Below are experts of layer 3 (counted from 0) of a mixture-of-experts language model. Rows are named router (the router's row for the expert), gate (a neuron's input weights, with its number), up (a neuron's input weights, with its number) and show model dimensions 160-239. Each number is 500 + 25 x the weight over its row's rms, rounded and kept within 0 to 999. Numbers have three digits each.
Before each expert's rows: a language model's description of what the expert responds to. This comes from a sample of Wikipedia text that the model never trained on.

# expert 57
What it handles: Numbers and list-end punctuation. Numbers in tables, dates and codes (425, 2011, 5:42), and words ending with comma or quote in credit lists.
router:478515548545497500465461539503509501492464523493484501474574483536492551443536511496499459530517495509525463463503499529505493531497459501473511477496540509519475500507503487490524552525534518483520446471527520473509493521523502471514451496
gate1:490522497462454486531504471519485478513508534513507485516525520480460557487514504521520459470564522462499484523488492510458540508492484451482515486532509484490473526500502510526447462500496503518494521521543525496506506515475509476466502467
up1:500472495467480495501483470525525521496520441529494521530474512489475527551490544480530468533497540537498530521514519533480521503523551509470477522500450464417527481520509535510492520490481491488477528491473489473484476470519482474477509514

# expert 24
What it handles: Biographical action verbs. Past-tense career verbs after he, she or a surname in biographies, such as served, wrote, named, released, appointed.
router:509523502500512551484485461520518452540520472482519506508504521500505499527492477487499522531530497519536515524523494505479489471477517529531563480445469536509511476485447507526487486467494548490541526510515527450536515521467543504532507477
gate0:496475464487473473521482510484498542464510535534504497482476525483513545495524486483498476497498482461480510498516510505506502502534449477491539549504511497505510470467515513511503476501511449520509521499472484542468509462506522506505500504
up0:502503499482532496495554518529497488530534524479475478501503512510523517497463476478472500549517477526526519492529495515508490532468519511538471502523483492490517485498523517521503483466479516530488555456491447500502515538504541520526526481

# expert 5
What it handles: Be-verbs after subjects. Forms of be and auxiliaries like was, is, be, being, been, would, often right after he, she, it, who, or to.
router:505516505504506519468453472497495537543493488488542489469482495482489535518485531493473490505538483482548532497513531464499451478497508490529507492469490464507472490473495472494512498486476508453487504490472514474517476500489514467515546467
gate1:536477469475513489490477477540517504449499523469532469527503505498496507488519539477488460440482480533493501481505450536524502474555514493504495468486462482534490522462558472482515466513482502467488521500543451488504520504516566499478461440
up1:481465550537488497498465474508514496439481507497526469486480538488503526496482500492498472470517478490448525507481518527501481526501489501469500521482492458429473484474525498463510476510474481495546490491507504547479505522488507459436552519

# expert 50
What it handles: Name-internal syllables. Inner syllables of surnames and foreign place names after a first piece like Mar or Far, such as Far-ad-ay, Darm-stad-t.
router:538522464513517487544476473479541492551492485461474515489516486502482539495463527516499525514512509494494491477463501482485497498475506540515468476529499538487475516528527546499451547480500508519535505500501484531497509480516452532511531539
gate0:530516461482458492480458463494515511507494483484487502485464494502513475483485438483466457514533531489517480457538491510499530521502450481511530489520490494495516491483475522495475489525503508484501461467497490479485529473490467498519500481
up0:481548520504500488492501535515514423536491503504498489529536478513474467498517491484497503513525512468484459520487515529507457506525549476473512482512493485524529503520515486470520501478501522488502507536465477531472521488518526482477529490

# expert 51
What it handles: Taxobox and list structure. Line breaks, dashes and field labels in taxonomy infoboxes (Kingdom:, Species:, Binomial name), plus authority years like 1758 and ISBN digits.
router:469488474507488497506424537491525464474497455467490496473485477517456540486501483467511453479509512523469527502487478497495517524528492462467495523517490483512485536485517490467492469478542504517525478466572511475477528477480483472537473534
gate0:501535461502486515513548545480502458506512498551451542524503463501502535475487473505499476508481474494497527500485490502503482532498445519532494561538470459545507530495518522547497533468462464486505542535529467536498482494511500469514469517
up0:452497503495533549501490500481509467530538482534521490501465438496484475490500524481499477533508511487495534490477476498500492535499487526486521484562522411513515461493523510492496480495475507527477520510519471533497506496525521520483521498

# expert 36
What it handles: Clause-ending commas. Commas, often fused to a word ending, closing introductory clauses or list items, e.g. After going undrafted in the draft, Williams.
router:534527487532492535486522492479519491519479542516497506548543516507508451525475544485495493494509465501483499554536512499526501528495522531483504520464511470548469476502508455475506520572497504471492459518478487460480479506508477492526479533
gate0:549498469492509468503525495471514493514522502511455484492485481484500522513483519493507494507478458480510530522525492472509498498474495561530514490511553553509516536494514504529491475515479485495513539490514505500540483454480533503498508461
up0:470505492498525525492501492543452494496560471519507477479467477548481467490504508471477466476497525517528484488525514527494474495510467507528506526483484499448505509523481475477472544508489525503531549553519525489498505490485488520513505489

# expert 17
What it handles: Taxonomy and coordinates. Coordinates: labels in place infoboxes, plus Latin taxon endings and species vocabulary in biology articles, such as idae, ensis, Animalia, species.
router:478520452472509532486442521508540486493473509478497501466515525531475545495512451451535455473494489519520484510514478490504522553522459464506471485507496488485462520512546470522521487505532488506491493477524524485463494486508490519497488510
gate0:531507502467454516477496481471477520512518467512473522470452490514492513501496483495523482489505463499537506517562540483488513517500495451515486545504523470476554509471526521532515511499486506451512480509478509493465497472523461506520493530
up0:518508519514519517455532500457525497589521507551489514543498504518493519458527491504494469464491524567498465515521501562517493478525483495454498458519528506529504502482492485477471510490495472530491551508469518500467524470467506485487481481

# expert 18
What it handles: Auxiliaries and See also. Auxiliary and linking verbs like have, has, had, are, is before a participle, plus the See in See also headings.
router:520530509486471494495494482533499491501482512527514524496506502516507507502515542501483460524507470501512514501501472480508479504516535513545496493470474516483470566458546482500511489501478501474494492519501499480520474466515543484493464525
gate1:492500527479506543513477522506505480480464506501475482466535493504498493479478461516462485465508491479545553492480440496535529516505504464525517482507488512497489558472501486521484490502468497517508494508552482496504494533538499493473471556
up1:542500530441514494452540501489497524525486457465484529509495539515506493482481508475534497487504485470497487549472492516513509483516486507506505522516488509473500493501501508479459500491471466488557506516504479481477507541524485507506518507

# expert 16
What it handles: Numbers and connectives. Digit groups inside large comma-separated numbers, plus connectives and quantifiers such as and, which, some, compared, rather.
router:507522454524494509480479493512486556496509482514528491522519484473534492522527538473527525504524468548525499517499529505512533485496496460472508506457523550460486509472514461497511472503457480502496491521511490477512462491500517476483459507
gate1:515516503469508491496475465535500527460490493462539499520457494506556495496501486473503495487484488526519521503486449535506482479526541448475539532474512470503503496451474470455516471449460518487434543466545472527522488482519474503478472507
up1:529505483496517501518529455502491477477507474498535513493501496486506517483527501485533506456527471482475536491521490537467498489503489474507513490433536490456495510488452516452478511436460478486506546493487469555494503481504484492444553493

# expert 13
What it handles: Politics and rights vocabulary. Word pieces and words in texts on politics, protest and human rights, such as against, protect, arrested, social, criticize, demanding.
router:545487467510515511507469502490484488509543540505533508525474514484541446533493493462567511534515491495526536514502492523540476440469497492517523535493544550515542479491512458511474447490450476450454461484506456487512522481505537491524488454
gate0:492544520466485435542507454504466525490571519549503487494482479519495485505496493487489474491456461516575519498535530500466486513519448521534480508520519482493514493475505503515514478524507470492513517490511480502474467499458471447487452472
up0:520523533523528481499494519510482525530530520546493504513501456541516471459502505485519473500501505548532479550494469485449501553497520506493504506524539511493484483526468463451519521515493528540491525483512504513497495521504474461499502502

# expert 28
What it handles: Mid-word Latinate pieces. Consonant and root pieces mid-word after prefixes like de, inter, re, often in French or technical text, such as de-ject-ed, alde-h-ydes.
router:548522501504541483525473525510497472504500499489461475473542505501454470496460501518520526471453476546480535463455506545514466498524522447489550556546507484478483491499508535504494525492518455453527522473513474496509528507470531532506503518
gate0:509513499460476535503511481490480476470508491510498566499512530490481550483535461488499481490494441506497525519542538509459480519494488484519462509533508485479513538507497523536533544480491511484509524541478506514486469497515522487530468477
up0:524516520501499529461504497482537484516531506507515497479464525528496518498533471457485493525479492514474475465510484473480496483465505493529511464540515496490511470460500499513522510536487478529540499518517506543525519497461531520578478496